From a checkpoint of a small mixture-of-experts model trained on Wikipedia.
Size: vocabulary 8192, 18.3M parameters.
Below are experts of layer 2 (counted from 0) of a mixture-of-experts language model. Rows are named router (the router's row for the expert), gate (a neuron's input weights, with its number), up (a neuron's input weights, with its number), down (a neuron's output weights, with its number) and show model dimensions 0-127. Each number is 128 + 24 x the weight over its row's rms, rounded and kept within 0 to 255. Numbers have three digits each.
After each expert's rows: "mostly gets" lists some tokens that are sent to it at least half of the time; "comes after" lists some tokens at least twice as common just before its tokens as in all text. This comes from a sample of Wikipedia text that the model never trained on. Tokens count by the router's weight.

# expert 1
router:135137106139143120183173145112101141097100145108101111115098149108106109102129155107121120110108123114121135139168106123137122127146113112116099132153116076120144141109081115130100118143099197152149120112104128141076104130175106123102098115178089095135079110173109151170118127118122138104175137103153107079124114108115117104134144121149120091113116101122153151142129115133103148090157
gate1:120116096109103136149106149091130150140109134113101154111110115114117179117184139131129101117118133143121139103132094107095136114109130100103172147132133110119096113109113153138121155065054155125105124139111156169100131159197155106173130132142102154138113169141124085136141135109150122123138153112155106141110133140146147085118091132147146100145131125104163123114158171147159161116140
up1:138176142138107089095115157144131103156085150109136126087146107135107099163148162122172137102083144085109130126106130106158147160134156107104081083110104116106109137133137125123128137080183111106112112085149118139145139154135123144142178162139127138126149126153162123114146109135121115146183121081100132129131156111144093130142124188146080137147120139136111140129143114093149143116140
down1:131122202140100155142119133135151118109125133167077105144130111122112151119123149097125142124154100123106156137138117125099101141137142156110126158152108134083109129117085115133089161112090123126152122162142166143123120108115128114175109121174128155115094128113128151112169140130150138142113106158157135120143141180136105162131115140059135063177152147137152117140162154138158106164129
gate2:110155183163120083111153119108124153113127165126114118156121106142079136107129108111124096088144179082127121143135138172159144132141145135096136168170116124102129112140155109105077067126156141103139107127147137154132131134129135191077156137136153173106122146130081157150121132127112136163107120098147116134082117109139114143099114098112148135130124166116145152099124109151119108131126
up2:105168107158125086113129147145165174104117138113131119168119101119101178158088131143105115114124125156123131081099087092117113172148155178099109144148183136115129115096106151128149106143106115128099125129134093134109141161098095086079146140113162170143156105099160167146131138107150129129139102121132110125131119110107143138136123120139122097148150164151121131122116174154077123141131
down2:123217145119134132136165149131113138141141109128142166154134117090120155107150114135113164143142108124088156133108101086125145156110126150147102161139102089089133128165106125155156146107153104121078117130144134119107127130135125117111160148135087163097111134131138183119186169143123154166136114094141111147096108074121134169151152135141137151155109101116128131129127108149136170152143
mostly gets: "\n ", "\n   ", "\n     ", "\n", " *"
comes after: ")", "\n", ".", " |", "\"", "="

# expert 56
router:152160127174167133129131137120118133095121120113125108085113142109120085104183130126127114123084176139104162144146144150161093132149121107122105142091150135122128122108098101104087126093116168154138142086087149158104128095135115124063087099124087126119096111165130105138100100104087134096151141122156105132115099084110122135122149128155107100135114102119129128108147158157096125124152
gate0:144134115133119141147057140137112108180132083077136134107102102120128105140146099155100146113122154171104134090153177138123128132135078100153103118123103106128104130124110097158118146119154170165167142143088149123138125171105099163128142124122143153133131144183126176133134115130093132116163103161126130165173113136121093133136140116128084117112150125162126134093108143107128118102106
up0:098094126121132107150123142129112142110121131092103120125114110141142186145151145134150159103163126123112102142110121145155135113135148124136107106165130143073061134060113132147163106156085099097129145128145118106108107135114128110145188126127170144181125147143136147157141114109110133157132126152167154106100126109120112083118076116115181144134113153131138108087143144119174146134126
down0:122143108144149132138108134109182105132135130132120121130083171084101104154156127156122119117117180117105121074087100123112138098129112172192131141099125132133126153109075101136147078153122113178165143126140104133142135178131143134097135102100118118092142176143140096187090120117099139134116110124128122089124143152153123126109130128131129121145166101136129100138159102117113111141153
gate1:152115127150129120152131068126093133139123107137143115111112148101118074140177104111118106123141170132089142139084116127132114131129094143128134139104187154129092130109093144155140138136203128097166142106149133124114112113125116134097155148155095133124139129134133094125151121119075151131147187106152100152102105118138130169140165154122157111136083120083111132146099133147138110161162
up1:133131118140101154186149142087139142164078130118149117121124093130130180129127147091155152138136147104128137101138125127138137155139103106135132134137178126144090108155095149159148091102177097137102117143149128089090143107104144101157137117147111123116150105112157096132120164128103130132091157131140149167093099092116178128174147094157125140106140089129128127140087104096086133120152
down1:152088109125089106133122118124093137146148145145122137083170170058121100133132172147129110147103133152106089145121142152121119119112115102142120096172177135162114078159170128139123167140093120159122165113147139115138152111127129132130087090111177127137115086136124116130131130115135135083057117141144086117140164103112116132150111093154124128137155106125125151124128138160129124113153
mostly gets: " addition", " purposes", " violence", " funding", " freedom", " charge"
comes after: " of", " in", " to", " for", " on", " with"

# expert 40
router:121143102157135104123106131097104165126094175092116098102090131150106105139177155072137106130101163125068175122136146139099120178136115120128138123115146104136115100097114117120081098142101174129153101104107133161098098136126117109114106105130083107152101103130119134148107089121126120072165159126110107090111115108116111153154147119119128107144085118127157136134132132154107134119135
gate0:126139106142094103120130140120123159158103149083135128100153144147078117133141097156121158148049144132131102137123142081132167144136124111130117134141125148149107166107150136102106118130118167118153109154099154115170088132100138141137101117115157085081127137136170141109184161114076111138138123136106116119109168162127149159139156127123117119155135107126113095153144157149116077096142
up0:129148127120159140122110142103116195149087108115150123095125160152130117117116119150173104113162123145129132154094124140153132158094162131107169145102116098118143152087127108097123141121152146100065132139145086115105177148138152172140114128156132096116159073107143103120131141161149151097082144080097112127097140132117123099107135148153130131134146154124154101098127132113169142101144
down0:146121121135112149125111115093123094134132144119105143135132168100135144140092182106139141079123129125149150153187145184121150117129105140145147155161140091110104135133071120105165150086107165143134139122106080099105127120132136144153105139106139129110158125206146127113134148113125158141127140118105126160144120118137136152104183149111117131124201085128111135161122115111120110139159
gate1:154143146099100109166126107108136160170091145138062104098141148125141119119085173128183130084148138158138178152152143122107150121121133154149148134099141149102118099175144108145129118144132107146089137139107144134103135081104108099142119114188107126157089105101120090138124091132117139074146096126151137126129143137108128149135152152158106135139104101121128128141092116139150151109162
up1:105144139119105139212153113139157106114099116094131085138147150167113100119144097111094159137141114115142139144117145136150108096155122120111160108125107100098148133080117142139142112134139125131131132115093179140166127098118160166131168128128064137113110139112065140164153144129106110128098138117126126132107119130120137192119144152130130148102146123103124138192116098162125099139119
down1:083120170145142130184145154119160159135100156133117103105143128172118073100139132181113118101120132143082150145151158139149101100118094104161107128135133111104119065105116107137149135154126145137131129145121108103138109138119152152134127117107102123143128108137132160175139099109162084106148145122146095130153086114138121165117151206140148126126138131100118110165118104135146133111169
mostly gets: " However", " but", " though", " and", " although", " without"
comes after: ",", "s", " due", " well", " there", " and"

# expert 61
router:100147108154144133137168092115121117084101151126117099110108174154124072126153114123151098103122129117128110150178136159151090146135090134119122125127152111099134149115082097115125082103119136162131093105083154163096116127139120129107101124171068114183123124142119167115114096121113158095132143137149098127109099086114115144124158140149099093120116115140134133130148150121101160101157
gate0:143131110120142146102169130158125117119120133173092104137124176137118127119150144132163129127142135102113150153171118192169102105128127148106105164136137128078115106130130132180096110087130095157118116116124148134140144153138139122154090123102117105152177158138153116133146142081128100133070092110140145114127101122179147097129117122121091131113105131114095116132185106140113148075122
up0:128109134107149140106168123129117110163142126157157109126126111140118099117191163139086112114081134121134104104149136138138121131107135163111112127138151129147119121092117112120137091142126142072139134107099109098132109163129153128167137154164109165126075121111151164158129079134138155153138174128117100167111089095139125123147150100109066139133168187124151098146115099100132119139150
down0:126124127170192129109124141119176132110130128140139167163132108135114150136130116111157129157115101164151073143123141097127122114099124149187173134121145123115112176115141163111134113134092109091207069120088109181132108137118113122093117106167109143112118162134135111108103160155099153127122152130114176127122117109111132129137095127151126130108087110124114135129095120120138102130126
gate1:091135130119142121153218131084137124131151142125099144172135116111114097117114110164135123113116142112111097135185123152197096155114131105152158081111160125116100146134098130129146122128158125140111137148110129086087124121130177119138142131148114090150131144092130102113128100138130116147110117116157106131104165094123135114093135133137155108150118158117165128130205117116112119099129
up1:141128147169118116146138105144176101139132147118131131141131124112132160098116126124142113070115113115110178124107159101075126155134088111123103146151156154116131088156160140114109126089109105099126087137052089098133110161125151139140118130100151155144120092146122133070136141135121138103112138163118107129127146156145150144122125137086141154149132153149144141146124167128193080148118
down1:103141133092121105103126149128073168115110112145129135122141127110098101093190104128134165099133116088137116130120094086064142101119140126121130143156136133122130138126101114121085132144153127135116085116134125138115134138132097137115093101099168101100101099131117090129135132151113142139109104151137113193110073128124127140128162113134142110172091043102135112126119141115095116149137
mostly gets: " \"", " “", " acc", " repe", " inter", " pro"
comes after: " \"", "\n\n", " (", ".", " to", " was"

# expert 26
router:148125087150111117137158124119104172069094116087109119102112133121105116150141123121162076111129105133114146173173131159169108121135116093107154124113140098122123085090118116108112141122102142134145106112112158116113117132153101108105113074166093117121111084162136138112125149085057115116145159146130093100123128110118152154140145136161125107156113119160132131116150123182112126112144
gate0:092132140132123102125124145098166146077138152130105108086152123110125147102146145141135144145143143133142116099133123156110103147116122159118105129119092119118095123137126159155131187146099153142195125119105138108060127104131117148115158140150135120104139095164143126133133189147150136085127100102108118133118147109088110121107076144094104143141123141157142141090126136170155197112132
up0:134141161116130148134097134101103116101129196128164132150135143142094134127138070140146156126130137139141167096126141093114125073101112141137102121111135119133172125113066131124120090128080116116123120103129157141146161121091119154133178074100106101148130147139090112129172147129108118127098115178151137110154150154162133132131129084083124122129142100128140155117131168152127145146162
down0:130130138105092111134148164124147098098149143087103164108123192173134117137126103117128070102191135140100138133144123095128101120085128127144128124089129100123089155114106166149142080136134145150119107126142113125171127150098174129139117108132105132155141110084156097106103156131162128152142153160135183080128128171148155135137129123143150095116136132115138113100113125112135129161152
gate1:132105142127150149140129112124126175135132098095125104145095142145114136082141167159166107115079139123142095128192191125127097125133099159169109107111128125096179082127098148131095135126150116116141125121116098104141118143104115152123169096125135128152105142120141088148132117123104133090128097148126127144176133119149099133116147101162166132109109162150117136076177132163117113109151
up1:137111125149105130193122123135183167157105071101148109151093165105127107096125089144134080151154125095115117170160141139138106137117125146113121178102173142124151152128113103117159100178133111136135102115119097118154114079106136109119134138150114138104123123197102148140155132139121117150096140086100117151130132133129150139108152105105124111142138155106132086163129119133109130149101
down1:107157152095106120164123106113148164093121124136181138167102145148148106100137102155132128119154126150147150147165122142152144120104155142097141094113091112147121071142124120118167121123148129130113130176117144107132142141117154112128165161189122125111137126103140110142140107099140119132142160133118149145068171144119136148102106147106159159112118178121147096126137055165124163156135
mostly gets: " goal", " member", " woman", " touchdown", " seat", " letter"
comes after: " a", " an", " first", " A", " one", " this"

# expert 65
router:134129098129160110107126141099098135103103136114095094086111134130096100155176156118114077125125129130112135108166162143152118154204097111084116146142136081134096140120114119105134124120127142133136086110110118135121117119121128137120101115119119113158084102137126177158100106102118153091148120128156093107128117116120173156142158127189089112151106070149144130125138139122092111106117
gate0:099093113138136135130120129098135135143129125143138121118104130085133102163120139125139076090142128158135146121102093130144102130184121107126146143154162145163108111148147113085170123155128124123134169097138112141118134142133150117115143070155170100149110116160131164154140112137130084097111151112099120185067170116100131101132091125158106163110097122123142101119129179171156121139115
up0:107072134136166164147125141132144121092150126127156103122120106111123093105132135158089086114133125109144115152151118118105101118144131096114135141064136173110164150172123137130144171141135119101155150136137139100129160142155113159105140136157146118095123144111137146100087117127144114158086094123147103153116106181083096154150128140114143133150107210139117130092116157112103122129110
down0:119118139111123172153120145182127084121150136104114092129079185151142140140064135103087112142137159100133100117097151122106156113133145101153177145116161135131127140081161089135133137115091103132120146091152114157113115151130127123157126131114166114135133121196125149162139156130117159147127125126144127131144108123140114142161112138177111105145146083133144100146118146112130079137163
gate1:122120114116158115158117124085126083126142150125137140127146129155143157128090114117082158129113143140103128157162114140133136125154110159139091110131140128184114092121131154103161136129087180144120104132148083114093135117107107088154112118094093152173092077120145122182165143103130134116134168092125120105150146136131118113132145118140104162135134159140134166129075178134098142094122
up1:142124131143160121100138122146145112112139152151145141092112150168167100115120111173118112150163086156118124138155122078153146137137078072123109154122129132111134141164072137119121133109151096131174073158150103098136154140150118154141118114127088101113101146118142126136128157104106120111135149195097092133123119125135175096080140135160140103122141103142122156153129122109090148109139
down1:116108156166143152147153122139112116107120131140129150115108137099104179165140074156126125125075175152122117156123111100174114131147132112134089154150106136153136079093069099118124093119126105129095159112170098158134114083154118183123098113097100139119124157138154125106129145129095124135112200144138149172133120127112101149135122115125152128092106123135150121144133127137111116136102
mostly gets: " MF", " FW", " USA", "SA", " SR", " ITA"
comes after: " |", "N", " T", " D", " K", " W"

# expert 10
router:122145112138144094125154142116102117077094125124104106104122142159103104121170126093164108125076122132133124166126138171151113125138125095116112169125169116134134114112096091123114097138102147154120129132092159174125112155123100114113067092184111122144099113161125129125086124099104156103148134111161098096113107095101161129163128151147087094134123123142157163129118091145108115113120
gate0:170092106172112082131125117137111117107120122153138122124128089126117139125151104179124179143136162146151122126069194163170112139144169108095124130144152104119105101102125126150118111153144129146111147125095108141141131162153103118125146117133146135140155120141119100104135104145107137141186162101118148149075107128133082112117134078100097125126165112093158136130121079140122151124138
up0:126140137132085093089088170122120164089122168121123106150110109119130152107122115128128101126120129108151138122156139063098134078134163148103118170126138139142100100137092117151122112128158139139129147157132145137132104117143134057169141132124129132118163097132139104093129143097159115152140149134145133158126159101060146150110145170145115133141103110158126163168123134163147136081105
down0:141085110150150136105080144134114111093135151144113113103129116145133163141124121115128150123061162112151127129124101152118116108155118130150162141085146146126123120137132110132136129092129107079146116126089067148078130127112103172143138092127108119183145122101131122090171113138143102115107092090142145129138103105146137132145139083097114179106146114129146110138143197112150095110123
gate1:110102129141136122144158145157119130085142127115130127123102137150147071118123080142137170170105162114078150127122136122155114094128146131171130109138144093108139143119121080202152116168067103122130123128090151149163162128154115078134127147146140143121131104137158104129099108109145134140137110097128169127129139129119102140111121119140129072140115136155097098133115160179120165099130
up1:183092131131098111124111165131121130174110131123130076153119135150160150116075130164113130106157192106145103134112131078135127123123123129140149085127136142148148141131136128131117149107125109090080108098160158127140124157126128107153140091133140134141077106111169127132119123122130087082181140135099170105125118102142116159144143130150144188114120135156081112121104150160128128116108
down1:155124145119098154136130150146146103100144114121144145140115076115164133120125180139115163106135109176172175094134129099141147140085188135139079107094165139122102136142185142122150126138134158083104149142148127188106136088126119101127123136126106089136136152119132132179111121149139100116106095138098146107096128137096113156108140136121136122122120109119122137128116186120165134146102
mostly gets: " his", " their", " its", " her", " my", " His"
comes after: "'", " his", "s", " their", " her", " its"

# expert 13
router:089159057144111106143128130125098152132125140103083122146119149162068101151153122104173120101088140100107137153135161126167126133162084121098112156143166124094147129125111100118080138154091154130121085113089139111111123132153098114130109101154114123154111090170100117133124127113119165091107139133111117128105135112110107097158166147147104123112103094152154131130110141151130139103114
gate0:115113100149136114146156120134114136128151117112090127133112161128155125133103148079117126123157159161121124158118171135109108109122149158126131103134111151128085102109183088089143134134143142128154108085102078125117120132115120158146136104132131160129120118111115097185120075096182114131131099143149109119131130133165147144206148102093097161121126144156090148141153174115126122120100
up0:149170162117099099129110106143167110102137113101152143128175136144109116155099136135134131151130079107156096110086149127149146162113183139129138104084132113116190114150121157100112150156128097142113116127114132084138092149113106139122092078116158132116133109139105138116107134107107200141135113127137126129101133126123142120119144158138163134108135123046151129144174114128142157136134
down0:146133101124105120119121187118125115093163162127141183105122117085111137155122126144121136146138129109073111140192135176106124102158126185122176125102135127157137142135159164114142116169073100112135142133118120132106127123160089140147090088106131118114154131120093157142082117138104083143138107110117098125159141114130117107145138121182141132163166126102111136128109152118125146126113
gate1:153168127148118095114127125103137136126153139122081154191122141150139098146151118073149102116122111125188113144129141099121116153098088171126118127155136137152174131132134118097177111143118150129138122142090135118104112141139166117131148130140128115127093128159157150126103088108089134116113138128173087125124184095105123156132117097097097104073120106122138107165134152134108163110156
up1:143082113165138138162109147166106171101165113151115136180136122118126141112124146117129140114087118099123143140121111098171116127138124145130160127115134154167113173149099134124114168140128107108098103135085132148146143116121147142085127146120153106188116146131136125148091137150121119069117116101153126148140134157085109129131139148130133125079176144085115135062149115135118076097121
down1:118095143100142108139128132125117129168103167177135161130115123152114096114122148118098084136103160159180120104156109145107109111126151151089134152104136157113161158145124155142099109109169175113091172131126138113173156172128165130161156116130141107142130188100139106119123139106151144134137121160162184095145134142140138143143135161110131114149125097138136140110096115153161102095124
mostly gets: " he", " who", " they", " she", " it", " They"
comes after: ".", ",", " that", " He", " where", ")"

# expert 44
router:130124120120147112143153157112117130073118149112098096085126181171115086123152112084132121128131168128114127128116166132117082124171106108085143145153145111125116162101130103087074076163118135146160113087092149147113115132138128084110113074144130107127120104124105121182107068115125135118132117138118121126101106132127145162121142154140099117143090114160121151114134160135113124120138
gate1:131125142157131099136169133098135132147104153143110182120110142118140116104132110121091140175156128127099126132147094080155109103127061107111125099128140174117128104117113129159122094159135169135085124143139126121128182138122166124126115116155131085118112121145103147136096140131139139116147134145110163140107132171179131114136122124121155114171103115155095131152131122061098070165144
up1:098112103124130149159115118137120148145130122101147133159097106129134103114107120121083136135075124165121111110126135166120132104146109140169175129124193106148123187115133120175126153170122127096144153103114139143141095074096111164150122134136123182089110168169149125135144142096099140124102145144101076084140117123154114150095121136137123146126164098152111130130105129131135141112087
down1:127139109139127132105126139121127134130130139147102124129164099128127102162124146165121149130139099054139135074133128122129148187156150138123098090113119148160133124134127113057133124134141158116174094101139145105122117085169133118134091191137144111127141151115123111103099117180121160154121069121178151141131139092107168124151135135125151111141118149134146111120168107140089149125139
gate2:135120093144139104134137104086131104150085121132091129110126129124140109141134152095108146134131145138158193153092160145141087149125155107116099108109151158132111123094130108133151112145071128124131087130151123134128155125144150076152099163146092142130160135116107153134135101109170079083155106175131079097171145109141142138100156150155114138119117096137149120156137167135137101158146
up2:138145113159085155133118130131134132120079120100092159093150125140165150115167177175150136080162152142107132114132160141100104145111149116110101157088154110155121120125173084117156105146159142102159130137121107137134142125172119091103121115150120153108123102145120114137097091109127134115161126160122110090162136109124122075119138165167107113111106099127083106159136150126117170134137
down2:119154124139108118095124136109154124094113155115129166126141157133176134143119109130098127132141171078128104099072172088146118121100146115099133134135112151116098096149126133126123096113137087117158113116119106132110146119126122149107120111127188109108139088139158116148129107129140117139135179164100113110139179182137165135135132158135152159151104103173096157133124118101182093168130
mostly gets: "See", " Website", "Personal", "DST", "History", " Arthropoda"
comes after: "=", "\n\n", " also", "″", "See", ")"

# expert 66
router:159165115142142104145164149106126130096117138116106102093096172164112106120133123126146113109129146133106167124148167138159102131171127103110154125110156107107142107108093096105106124135128154130152115092108156142109113114159124107107105082106127109143080112125114137146105119036125139137143100131140095126109107098111162127170140131146128090170104100143152111112164165156098110094126
gate1:104136117134172132129148121182143135093130098121115096163135128135069096111160127140170116111123173126096147101147138158146142112128068144113101128119172116136117148097124182155167123137130132109127106137140129112165112137150156112141120119133140149101106138159116138133133089090158161091152144105133111080131117132086115129138147142127094086149108140125188086105116125165131127143085
up1:129099154110096116128098137118106134101144099080172141109162120117141176114159108085099133082101141101109157115081135138123110139127113163121102117148108151203095095132131116147133103141134135126134151123127145118119161177090165124129147102178106137131127136167124166104123138145142086131133164168132140109114100112135132132166129098151127106146165150134137106136108140104149117149078
down1:140152108153130076124120086116146105104093087125138168103146116172157162144131156094088126127129142154162130166134114130140055162161146127089114150138147132174126124135138167091175134154104146132120073088145143133101168104103144124125115155112102133110096117127102101151093101121101115095122143113094128095137111105132100129107133149144107151141112133122100128110089130151121124110127
gate2:187160158105135132179133142075163109115132156189156129129129136114138107168161161122128152106120187135140151120162145125127117119136143130118145096117111120084133127137104131102114131138147121134141103080120169107078162185135121169151124096083128135122129138152105110109097131096102107159096130082115157145156143103099111123101116102107119116111110088129123110123128132150119145125152
up2:176144113131072147133112144143129093141105087141092145154127145146110145132143163121123150120161144147079100141146130141160127099134163102118121125139143149149140148152101089175096092147153089125124110103124149120114135145098128139130153119123114135157140083095107128126143086084128173156160123121093091122118097156111103110116120059163161166145128140142136155164121129110158134092121
down2:135128082145134143154149144115164147092142156108153145144152140187124161096106133136087096153110122096146090107158140117140149135159130139080167105068109154111170108140122097104099153111078125116132144131148095089092116083148060118111176121109136112104089114153125161153128104151116139118111135118108093093133125126118115129108127117122137127138129111123156141133122160120127133145090
mostly gets: "History", "Member", " List", "Government", "Geography", "Results"
comes after: " the", " The", "-", "The", "=", " National"

# expert 51
router:123158115164154112138135134112130145126089150083108122120109115152105100168162147088147075098110124116078143098107152138119119143121104105113126131119155107135132109105112099120090130160094146182143054117107131159100070126119114125097119115137104087146105126155096114151107093098125144078127126139121097100102104148107125145146165134122113102121121116132167148130157102151122137113167
gate0:126099089120139140154110122128122160152116137088211140117144128107157104121189117163123125109100149108135098111173114111120133165070120105143142115151140128129111124121108160183083108149049142120157084126120120119120103146111140120106133125142109106149110130108108120176118166125129132123169144119153152106140101109150148116112164155120123110123137151163117108105158110118153113131148
up0:104110129131135111114122140136147121127103153112129175098117118183163136111128098153083104122145143100144124127138158141167142124110129137117147122061097111137165185164157099130127122165133136121144160117132106171144149161175140076130121117124149137147091173157086104117122090107104113112139092147157116137146126085135116085133111109125135130117106158146116144102115066106144126156147
down0:130142141114117108126138130131135108137147115129101114145122152107106129110130119058145103087141105134126097107089131112114139126146126129140110119108108127131134135197115123148112145168118113138149140134126107089183084105115124146185077153126123091151132182156083117146112158125130128091110142155114145113098123139157160160089137130082126081158103136154135135149162102128114073165124
gate1:124134087115156099156109106117113152127139140073160139121134169063162106152150127124140063137108124134102122110109151136126131121146111154094111131117097156128145115110150132146126111105135105114154107125108068114076104134084143161112149118115112147150126138177146171104177122107154146153123131118113153134119125119153142164114167118120084098123169125136121143130136151135132158128194
up1:132115113159113132133095118131142096114136128131120082117125129139127131108122123157151140145104148126140152117110115145110182118112116130139121090134127098130093173099160135141133151074064133157136165114106153113246109140137089120203120159139117115110156127152099100136115158118144150125144141143110124143082149125130104153122145123134120110143143106098139142091147130127127111104119
down1:129116080124099144155109163129117157113149168114119129119119172169122139112134114104133106133135125142177180136114122114143096190125180149120108182135109132127156109100094118140110105124156094069143140101114130141090140139123140089143086134096139159151148107116136124115102134159143103158143142116158119143131139113109113133126140192155132140138111153084133113102120132113101193133121
mostly gets: " &", " and", " or", "ally", "ually", " especially"
comes after: ",", " and", "s", " well", " but", "y"

# expert 74
router:149135099160139105137178156110092146133098160106112120120080146114120113156130151125116093128089156114119134132143178144139094140159107094116109116105139097108139127119120117117106113141116166118167119049107118107074135123162117116103102131146114116145112096138134095118107085120096157109124152121157110124117090134101137113182146148184113123153093101131128119138161131115090165128112
gate0:116129135125135128146155104146114163120107100130074119112090141142139123135126108171103101121117090149164133143147137149124137119129096129127114169139130116125109091099117107154094145169113145134157117140105163082100130125158134110099164168128151141082124143161108126124094103149094179124125149103107130186131115129116095163169143160175139122146102120192126087109111124079146134131118
up0:159111154138137158124157166086153095102116103168115100151126146150144130097138120155133108127115114167182112089096155141142118100120084162121131128149153117156108124096141096130083082162114125118158129151109111143118103115121118186063092102119134099127110145151141082125127086126110104122141169146137155125155134175152129173148133128138141105084129140139109124114152134145109134132131
down0:113145096081084128149146119120124122119137134134112144117113160115139091122067096114072133170144084131154121139139144116141124113114133143126092094127142119095107138097115132176151133107134111169095123112136130113163101128124120133108131104126156128185125135162152111095100121145144162131136172134135122131113152110118134123227096165129105168121140159137110108122139116106145125175098
gate1:124135100108120125104193133136104114114108105144152142108111179118092105121126183110132158148173160127179122129133137103155153117160142121107110116116116122139144144168146117105116120110076110118138165126114158091137138120186120089062149130145142119143138119102138156127122132121148153118121071098133113077094129147122155158108144158145137134126140118112114152150085153078114114135141
up1:115108138127129179117160135109139119106123113105139122088094095140103056137085151159146090160136114142084137162126137165153090098113119156173066182136138121141135096130142127103160130116107079120106138162131125168126114138128152134142125165148126161148153098113118137088137132129154127113128126083161114119124106114136128148123129122134150160152083111101143133117088141157155155149137
down1:062128145147107172141146174078097132117130117110112111110137119158122095154075110148137121120115157114093132152098124090099132141110135099124125145161156152120128142148102094113140085121118149140128090147123115096094088141097149120126125114125160156147142118140093109115124158129139100124148137131085115169097107156078141115113154110098158163151121113179129117138114185112162138140113
mostly gets: " York", " London", " Ohio", " Virginia", " Carolina", " Pennsylvania"
comes after: "=", " =", ",", " New", " United", " in"

# expert 60
router:115155113146160122126161128100122131092121153080124103117117141159112090152134105113129110117080125127115142155149120170131103157152124122120081139117162102134133145110095104092117110109085175157189101110109116160099107105124108107125089077159087137143117113121130151151110145095094138119144146141132111119145114106099104137162157126095110120160102115095103155097099124151115133082165
gate0:113164134111161109131131108154119151132107190117138078130146134147127148157137125102122136121123134098149156153143087095082090153147135124134130132135144138127085145091165154081096116116132155133159122089127140155133100122141105139156110140139115182107129134154154098120132154082099145125162108118110131159190142109123105178117138106088086109139094137107116133140112102141115154087160
up0:121131117156108139111124128096105086153139111118151128189125132106134093081119173092130114150121143151134098174095144114148167091082129112162111098164142114151140144112132114136121124140114126160139104163155163173127094110191095146128134128143168127136110127180125123107169119156130153132135107111082096130133119150094123109105109076116142106106124138145107132167151143139117139117093
down0:115122090099168170130125135143130172131107134104111131165111087133137177107147114133172129117099157158147148109157096157156144146127113103156093158170131126152113167141142133101111136138112155112111097149118123098200136158105108128174116095121111124081110102098138161129112123098143145114181142084169099128124116129132148122087147136107151113135130131133088115101105142115154114144116
gate1:154120107126116124093153139112103129130133142125113112159140134167125081122172151092137139143128148165146097140116120160137171161163140058116124100145078125158113117099120098138134130098105169117131115126155120157172100105091123129087114088136109171166142100138122108132131137113109129165103143158130121172159127115105158088182166105139110103128104131104110108109124114168138125134154
up1:118098091149098120112102137071119106137131144170129121151087130138170135137116144097098154128127163147135148180101156126135142108129173123113080166099121163099138125120161136113103087134114098126168106139139138150125120092126139118134137110118135125155128114136143151127142137131140132138151148179106117129101085154131198139125116104123147136192123071088095114139092103149107112152135
down1:087110121140117131092056136096146091136178122094136127115131133125133083117119184119126141123120143097092138122121130093127120112081132104118142138160124077114117123140099142086141148152153147126129153132102130084124125102130119092161104164099096142107140152113117142118163138128163151123107094088128141142141124108114162178108115137114139119172104138102125169093108083150095116138160
mostly gets: " gra", " ri", " gl", " cr", " dis", " mar"
comes after: " and", " a", " the", " of", " to", " or"

# expert 67
router:151137074144124130170108116129115157099111141123125067116096128123099115130158126105117092118102169132110112156139136197126111146179094109102120149158130132146121125087120126094094127096082158144154104112110113125102113136128120107098119087136100152119119117139105166139114132071118133109148126138131120115097085133126163149138136116105104098182103081150141177125126117147120130094122
gate12:131166143168122148179124159106142106079097106111152121094141183127165143138119123130124130177149084136083150116113145121116077154117109158100147160179185087158128139110096113107112134104143148135112150101109128106149092085117129116128075135141113130119145135120086137123131135111168140142119153094123139139104110141175133129091121182123120136133115136120119137155149112102135102125137
up12:118134113112109081134117159130139076109121104103144125142118168127129135138076095111148134092138112115086114128105157165130135152113090099146125110123132141182089096127114162128147110147126164127127147131112125169136186115104133147135140149155118127122186137106125144121126138168138146055141126144143151160109138121102133123132135116057126147127134089117145168146169156145111111138083
down12:124132159125145121181144094158104093072129135132146143131164162130146084133132154138127149102121152084162129104124129101148160134109156133147148101084120160111124128115115138145097106138072138139130113113143112138116119106138143117148130179130156120185128141125124131132159137116081099095107124111153105120166142202104142069144124119079092096122113145092098136113126131105145124131122
gate13:143106098130154147152105133128125134111141090096108113109097093136154120144126105141120102125141130106103144093133150138164096127147101085113137122126139144070174157165118140125089146128146147127130112156112134110113173166126112130043146138159097150114110138165129133115115109151134081147093099126146138183119133133130161143150133121113151153149092121195151140136170119090132103131123
up13:120140152110122089143120144113146093141153127097102132143146105150119105118118131128163141113180157120140131196092133137111149109138125161114109088145139127108127174126142132140105161114116157097166079105074156158125090071141125118105130110139141150151157171125134151119139094146081135140146154080077150146111101137119130141154174132088129101089117147134137127128096136106150131137124
down13:144148171130130136116153133140131191127094102134130148114127118176152120100110136121154162148168104100143085125123131144159141122075163109126130118088132113153148155130133114163137138175141164136122164142107163103090142139122134132121114096117160132137143132167081148110094138141120148106145177119157176110120106098080099132148143122127117098117156120148181083138100106141113135148161
mostly gets: " km", " million", " ft", " mm", " lb", " metres"
comes after: "|", "°", "^", " $", "{", " ("